python train.py --n_layer=12 --head_dim=128 --norm="rmsnorm" --init_std_down=0.0 --lr=0.00293 --beta2=0.95 --final_lr_fraction=0.0 --steps=5131 --dataset="wikipedia_en"
Below are experts of layer 9 (counted from 0) of a mixture-of-experts language model. Rows are named router (the router's row for the expert) and show model dimensions 0-127. Each number is 128 + 32 x the weight over its row's rms, rounded and kept within 0 to 255.
After each expert's rows: "gets" lists some tokens that make up at least twice as much of what it gets as of all text. This comes from a sample of Wikipedia text that the model never trained on. Tokens count by the router's weight.

# expert 11
router [144 162  52 124 143  94  99  98 157 120 104 122 110  76  79  87 157 112 139 135 162 168 153 130 138  75  92 153 122 152  72 155 116 171  88 181 148 125 151 132 164 118 164 177 138 146 112  81  85 141 139  82 132 142 123 130  89 102  97 157 143 147  68 147 148 128 143 174 109 114 122 132 147 180 129 111 123 118 155 159 162 161 156 161 146 153  95 160 184 125 110 123  84 158 172  84 131 149 177 155 159  24 195 123 131 144 111  90  78 137  96 206 169  90 137 122 166 119 163  98 137 136  88 121  51 103 134 142]
gets: "and ", "of ", "in ", "to ", "for ", "by "

# expert 47
router [145 115 112 144 119 127  97  79 167  82 180 131 181 102 113 126 111  85 121 145 134 123 157 143 133 176 125 104 190 102 118 116 141 159 182 109  86 124  79 104 196 106 119 121 106 103 170 164  95 138 131 128 144 146 109 125 102  88 120 115 110 131 203 107 174 137 124  91 150 158  92  84 103 120 102 149 110 121 129 148 144 151 190 124 135 146 141 171 100 129 104 173 168 140 142 127  92  77  91 104 156 134 130 137 180 166 180 136 104 122 127  81 128 127 117 152 157 148 114 163 162 178 101  94  91 136 118  70]
gets: "was ", "It ", "which ", "it ", "film ", "\" "

# expert 18
router [ 42  93 130 110 159  99 127 193 140 125 114 155 133  93 120 141 140 149 177 108 181 132 127 148 146 155 123 107 138  92 162 126  96 200 113 115  99 149  88  86 100  65 124 150 137 198 168 157  81 112 143 135 129 139 156  56  83 157  92 130  75 173 119 159  96 149 101 179 117 100 106 112 147  74 119 108 127 162 169 116 120 145 176 112 116 174 110 110 164 111 107 122  81 121  82 170 163 137 112 211 141 153  95  87 155  89 163  79 165 156 127 103 115 101 149 122  89 119 128 155 122 121 112 165 114  83 125 132]
gets: "| ", "; ", ": ", ",", ".", "$"

# expert 25
router [126 159 117 129  74  79 109 147  85 119 150 120  99 137 157 165  36  82 120 122 161 128 165 169 183  84 166 179  99 170 162 127  99 113  99 114 131 142 152 120 130 117 147 115 104  69 126  83 220  98 100 169  97 165 161 109 177 134 154 169 105 115 100 122 128 148  89 102 189 140 131 148  83 115 135 138 175  96 166 185  76 146  84  60 183 165 124  99 143 122 147 159 169 109 127 125 113 129 108 128  93 166 155 178 147 129 115 156 121 161 125 117 116 129 137 116 125 122 139 122 116 117 111 170 132 126 107  67]
gets: "==", "===", "\n", ".", "|", "- "

# expert 41
router [114 121 131 128 127  89 168 141 126 104 134 148 126 143 127 173  98 134 160 121  91 127 165 136 133 144  92 128 138 105 104 112 114 156 154  89 128 109  98  74 153  90 122 111 102 102 200 139 151 208 111 141 139  72  95 114 145 105 107 122 143 120 101  95 130 152 122 118 167 128 124 108  92  97 149 157 174 117  69 150 137 125  92 169 113 162 119 123 111 117 102 139 147 160 146  91 103 170 154 117 110 126 165 184 149 140 147 162  90  74  94  82 136 124 135  85 127 106 137 129 119 173 121 115 124 158 112  95]
gets: "was ", "is ", "were ", "==", "a ", "be "

# expert 10
router [108 162 115 127 142 147  66  89 162 113 145 113 137 117 105 108 147 131 128 142 142 146 129  99 179  83 111 120 148 110 131  69 131  94 192 169 130 122 144 109 181 105 148 145 144 122 125 101 111 124 150 133 100 124  91 122  82 149 110 129 146 180 126 106 129 159 177 193 160 129  96 104 123 174 140 127 118  86  88 188 167 174 155 167 171 107 115 170 187 125 109  93 156 207 161 106 105 146 114 159 121  46 198 158 139 144 116 104 110 134 143 133 150  95  89 125 162 147 150 113 118 151 104 102  92 142 115 174]
gets: "and ", "to ", ", ", "or ", "of ", "& "

# expert 63
router [ 89 180 155 124 114 127  70 179 141 203 125  81 127 120 133 122 153 125 113  71 109 115 179 149 115 174 148 150 180 125 107 166 121  92 161 114 146 108 105 156 106  88 150 134 176 220 130 108 143 119 154 113 117 122 127 162 110 143 108 145 121 114  99  66 129 152  96 170 169 149 122 155 120 123 108 152 146 139  73  92  79 105 154 129 143  97 164 125 195 126 132 132 118 146 183 115 189  77 142 125 120 150 182 125  97 158 119 147 106 164 167  91 151 119  70 178 127 139 141 103  84 125  96 129 146 113  48  99]
gets: "\n", " ", "0 ", ") ", "% ", "\n\n"

# expert 40
router [129 118 152 156 149 118 158 104 108 127  70 151 163 122 123 127 155 149 190  80 109 191 153 138 109 168 117 116 171 144 146  96 148 104 164 101 176 155 192 139 132  78 105 159 127 153 138 137 120 160 136 103 187  55  99 164 182 114  59 111 164 155  72 108  86 145 176 149  85 148  95 115 105 118  92  82 175  92  45 137 119 104 154 144 156 122 100 165 177 103 156 169 128 143 147  89 144 137 132 139  78 123 173 151 122 159 144 133  78  90 115 115 145 147 155 116 134  76 140 146 120 148 111  77  89 170 122 101]
gets: "a ", "the ", "of ", "The ", "% ", "were "

# expert 51
router [170 158 103 153 155  95 162 131 133 152 121 136 117 103 193 180 115  90 113 125 173 129 129 158 125 133  89 128 143 162 107 140 119 144 138 128 112 119 126 117 128 171 146 149 123 131 136 155 107 142  89 212 165  85 105  68  60 128 133 109  98 175 119 169 137  82 161 138  96 146 106 164  85  45  95 148  91 171 159  58 143 141 136 132 164 197 113 188 148 108 137 183  81 102 112 119 121  97 112  95 173 110 131 152  76 103 176 127 103 167  83  46 133 137 112 182  90 137  87 125 175 157 106 177 166 127 107 134]
gets: "- ", "| ", ": ", "-", "; ", "\""

# expert 58
router [108 117 104 112 147 118  77 185 129 116  96  95  99 107 151 136 131 121 109  97 139 113 154 126 160 148  89 163 142 106 149 145 115 103 181 160 150 143 180 106 123  63 134 180 130 146  77 185  58 150 104 169 105 204 126  90  89 138 107 119 143 146  84 110 121 159 145 150 155  91 109  91  86 107 129 147 100 176  87 109 109 103 136 113  65 112 179  86 164 129 112 122 119  90 119 175 163 116 117 172 170 129 137  89  94 143 143 104 125 179 125  87 121 125  77 113  94 130 172 151  89  84 119 149 132 174  72 117]
gets: "| ", "\n", "\n\n", "; ", ". ", "- "

# expert 22
router [115 150 163  99 145  91 105 128 172 149 109 136 200 173 150 122 156 140 100 128 114 159 102 123 143  88 157  93 157  88 138 113 117 133 109  79  94 114 129 142 123 159 176 141 177 194 100 117 109 150 107 102 129 137 182 216  92 102 179  70  96 113 106 165 129 118 182 141 157 117 180 138  87 101 105 124 157 168 175  91 107 119 193 122 144 160 143 106  82 152 113  87  97 102  86  80 138  80  84 164 183 160 121  96 154 101 119 113 113 185 137 142 141 176  71 134 178 121 129 162  93  98 147 136 146 132 168 114]
gets: "1", "2", "3", "4", "6", "0"

# expert 28
router [133 136 182 123 111 131 136  90 104 111 138 145 109  70 177 132 132  70 114 160 160 151 155 101  67 189 138 183  56 194 102 126 108 188 147  60 118 151 158 111 120 110 117 137 130  53 129 108 199  88 122  77  85 114 133 142 160  93 113 170 114 116 101 191 176 103 107  85 111 141 135 118 179 155 134 128 162 135 116 175 207 169  58  94 173 168 156 100 152 138 144 171 188  85 168 101 159 156 135  43  99 184 127 180  87 104  56 152 141 119 102 105  97 104 206 130 148 182 122 121 143 120  93 125  50 105 136 134]
gets: ", ", "\" ", ") ", "ers ", "er ", "ation "

# expert 38
router [162 130 102 145  91 151  95 184 108  90 104 120 148 125 147 120  99 139 136 129 173 177 151 125  93  60 159  75 136 114 130 129 136 136 176 152  99 136 110 127  72  80 199  70 114 134 132 136 102 110 138 117 168  90 152 159 135 124 111  64  91 105 196 122  78  93  84 168 143 120 160 124  92  81 110 140 121 199 105 101  66  91 131 114 116 161 153 167 136 114 118 118  68 140  94 168 176 114 152 179 145 166 107  59 125 139 122  78 173 177 131  86 147 143 150 150 168 154 122 137 117 102 141  82 177 168  94 116]
gets: "(", "–", ": ", "; ", "^{(", "°"

# expert 52
router [ 84 106 125 102  74 123 106 118 113  99 100 150 122 134 147 193  95 125 179 132 206 134 126  78 150  94 155  62 116 116  99 125 142 135 119 138 134 106  77 140 111  93 149  99 144 135 175 153 147  98 136 140 155  88 134  96 131  92  83 120 142 114 128 115  96 135 135 194 150 136 134 104 127  51 170 122 114 185 161  97 112 110  87 129 118 107 141 169  87 100 133  98  66 107  69 138 152 113 141 190 152 146 166  90 138 166 121 139 199 141 162 164 132  93 135 126 126 122 108 162 113 111 142 168 113 171  93 101]
gets: "(", ": ", "–", "; ", ".", "born "

# expert 27
router [147 163 142 124 145 151 101 106 118  69 154 171  74 118 159 148 129  53  86 121 199 159 186 120  67 175 144 163 105 146 123 127  97 163 133  89 108 140 123  77 146 169 117 143 143 122 164  92 193 100 120  86  62 174 121 160 125  99 111 182 165 155 107 194 114 121  92 180 125 122 125  93 144 177 136 121 190 121 154 159 199 136  89  69 135 128 184 141 150 105 120 141 172 124 175 101 127 162 153 120 115 155 102 135 124 130 121 148 155 169  83  75 147 156 148 145 160 177 134 149 149 112 124 150  57 124 182 134]
gets: ", ", ". ", "), ", "\", ", "ers ", "\" "

# expert 9
router [ 95 144  81 153 155 165 135  93 130  82 124 191 142  86  78 108 180  71  70 139 167 103 149 120 112 190 123 181 169 125  61 160  96 190 130 136 117  77 184 106 171 135 142 123 123 131 153 104  87 182 109  64  89 139 124 156 172  82 135 154 169 146  68 119 108 139 120 137 107 108 129  97 178 127 105  67 141 107 126 197 209 166 121 154 132  97 187  93 162 133 104 200 118 118 128  97  89 151 116 101 112 113 133 123 147 141 106 148 142 121 120 150 138  75 149 116 182 123 112 116 111 125 108  83  55 133 171 168]
gets: ", ", "that ", "to ", "and ", "which ", "es "

# expert 45
router [ 61 117 114 119 140  49 114 144  74 156 140 102 134  76 140 132  72 152  89 144 176 101 117 154 107 201  88 139 127 160 113 161 113 161 102 170  72  96 130 101 153 110 155 168 142 160 138 163 112 176 137 186 137 116 159  91 106 158 150  90 107 132 111 170  91 115 145 154 130 148 135 123 125  92 101 149  91 174 168 101 157 149 120  76 153 208 171 166 168 111 109 133  88 103 102 132 204  79 101 165 137 128 135 163 150  97 148 135 159 182 126  86 114 133 142 174 104  78 142 159  90 156 100 162 168  77  74 137]
gets: "| ", "- ", "\n", ": ", "\n\n", "; "

# expert 12
router [134 141  50  96 182 174 106 123 117 133 119 180 144 137  54 107 144 120 167 107 167 143 147 130 120 103 101 154 143 141 109 148  88 184 142 130 127 121 150  79 141 113 156 135 174 113 168 119 118 148 151 186 162 129  79 117 142  97 113 160 132 124  90 103  95 119 132 152  72 143 117 149 174 144 104 180 106 128 155 159 175 174 134 168 132 165 155 173 162 124 118 123 102 140 153 109 134 100 140 135 138  45 160 144 177 152 132  74  82 152  79 130 101 115 172 134 140 144 150 104 159  99 103  73  21  83 155 138]
gets: "to ", "\"", "that ", ". ", "of ", "and "

# expert 62
router [174  86 132 135 118 100  62 187 127  83 138 188 153 148  96 201 118 143 169  72 184 170 168 109 119 172 154  70 127  93 135 180 133 128  86 113 110 116 116 118  66 122 125 138 160 187  94 140 119 172 136 142 131 122 126 162 191  67  77 108  85 171  95 114  91 165 133 163 148 130 135 130 146 116 132 118 112 149 119  74  99 139 148  99 111 101 118  88  89 113 170 134 104 123 135 116 170 117 119 191 122 112 121 112 126 133 170 137 164 153 191 126 129  77 124 153  51 105 157 161 117 110 138 180 101 124 128 142]
gets: ".", "| ", ",", "% ", "|", "0 "

# expert 14
router [131  90 129 126 102 166 157 139 163 119 182 113 153 100 154  85 145  97 173 106 147 134  91 149 133 133 169 154 151 188 133 122 117 228  94 143 124  99  70  76  86 181 126 138 139 105 115  84 101 110 149 133 157 131  96 140 144 141  78  80 134 103 101 157  60 112 126  60 147 137 145 144 113  80 153 136 131 158 137 115 150 118 112 139  86 135 163 127 195 109  85 131  88  89 115  92  86 119 118 199 159 126 137  98 103 165  87 131 141 158  93 124  87 130 147 162 179 113  76 115 103 116 115  83 133 112 138 100]
gets: ". ", ".", "\"", ", ", ")", "). "

# expert 56
router [137 149 135  98 101 160 111 110 169  86 134 126 102 131 113  87 118 129 124 139  73 107 161 132 132 104 105  85 157  86 188 104 148 138 124 166  80 153 160 113 127 145 167 141  96 114 120  77 136 117 143 205 164 180 130 118  46 115 118 140 116 142 140 172 108 117 110  88 144 130 132 153 153 148 127 122 112 118 182 143 146 123 160 145  70 138 170 181  99 153 146 136 187 119 133 122  87  87 158  65 159 172 121 143 188 132 160 103 111 116  70 108 101 103  85 183 155  94  96 115 184 120 205 109 131 126 150 169]
gets: "F", "D", "L", "A", "P", "S"

# expert 49
router [144 117 105 102 135 111 133 202 143  99 183  97  69 136 179 120 138 148 182 144 135 158 114 137 111 131 156  84 100 117 143 149 116 122 127 147 123 109 103 110  39 114 164 138  42 210  93 171 108  71 113 137 112 200 151  77 127 146  97  65  77 131 124 121 121 125 116 153 127 114 126 213 171 120 135 134 119 112 150  86 109  83 127  94 126 130 116 100 107 115 142  68 101  90  95 146 200 175 118 217 162 147  69  99 168 122 129 146 123 137 115 167 135 181 106 140 100 182 119 209 184 114 126 155 130 161 119 106]
gets: "| ", "–", "0 ", "; ", "U", "-"

# expert 23
router [ 91 127 168 159 140  86 139 125 166 102 122  62 101 155  92  30 124 138 139 163 155 122 146 136 147 158  89 123 119  87 145 144 173 167 129 149 182 109  99 128 112 124 152 117 167 146 119 161  89 106 131 158 165 166 226 119 146 122 133 114 147 168  76 178 137 132  71 182 112  81 113 117  91 134 197 147 125 106 166 151 117 126 162 153 147 137  81  85 149 139 164  94 108 167 111 174 112  81 102 165 118 162 111 135 128 109 138 137 156 171 178 171 157 159 130  60 126  69 135 134 136 134 142 123 135  90 169 138]
gets: "| ", "T", "c", "h", "C", "D"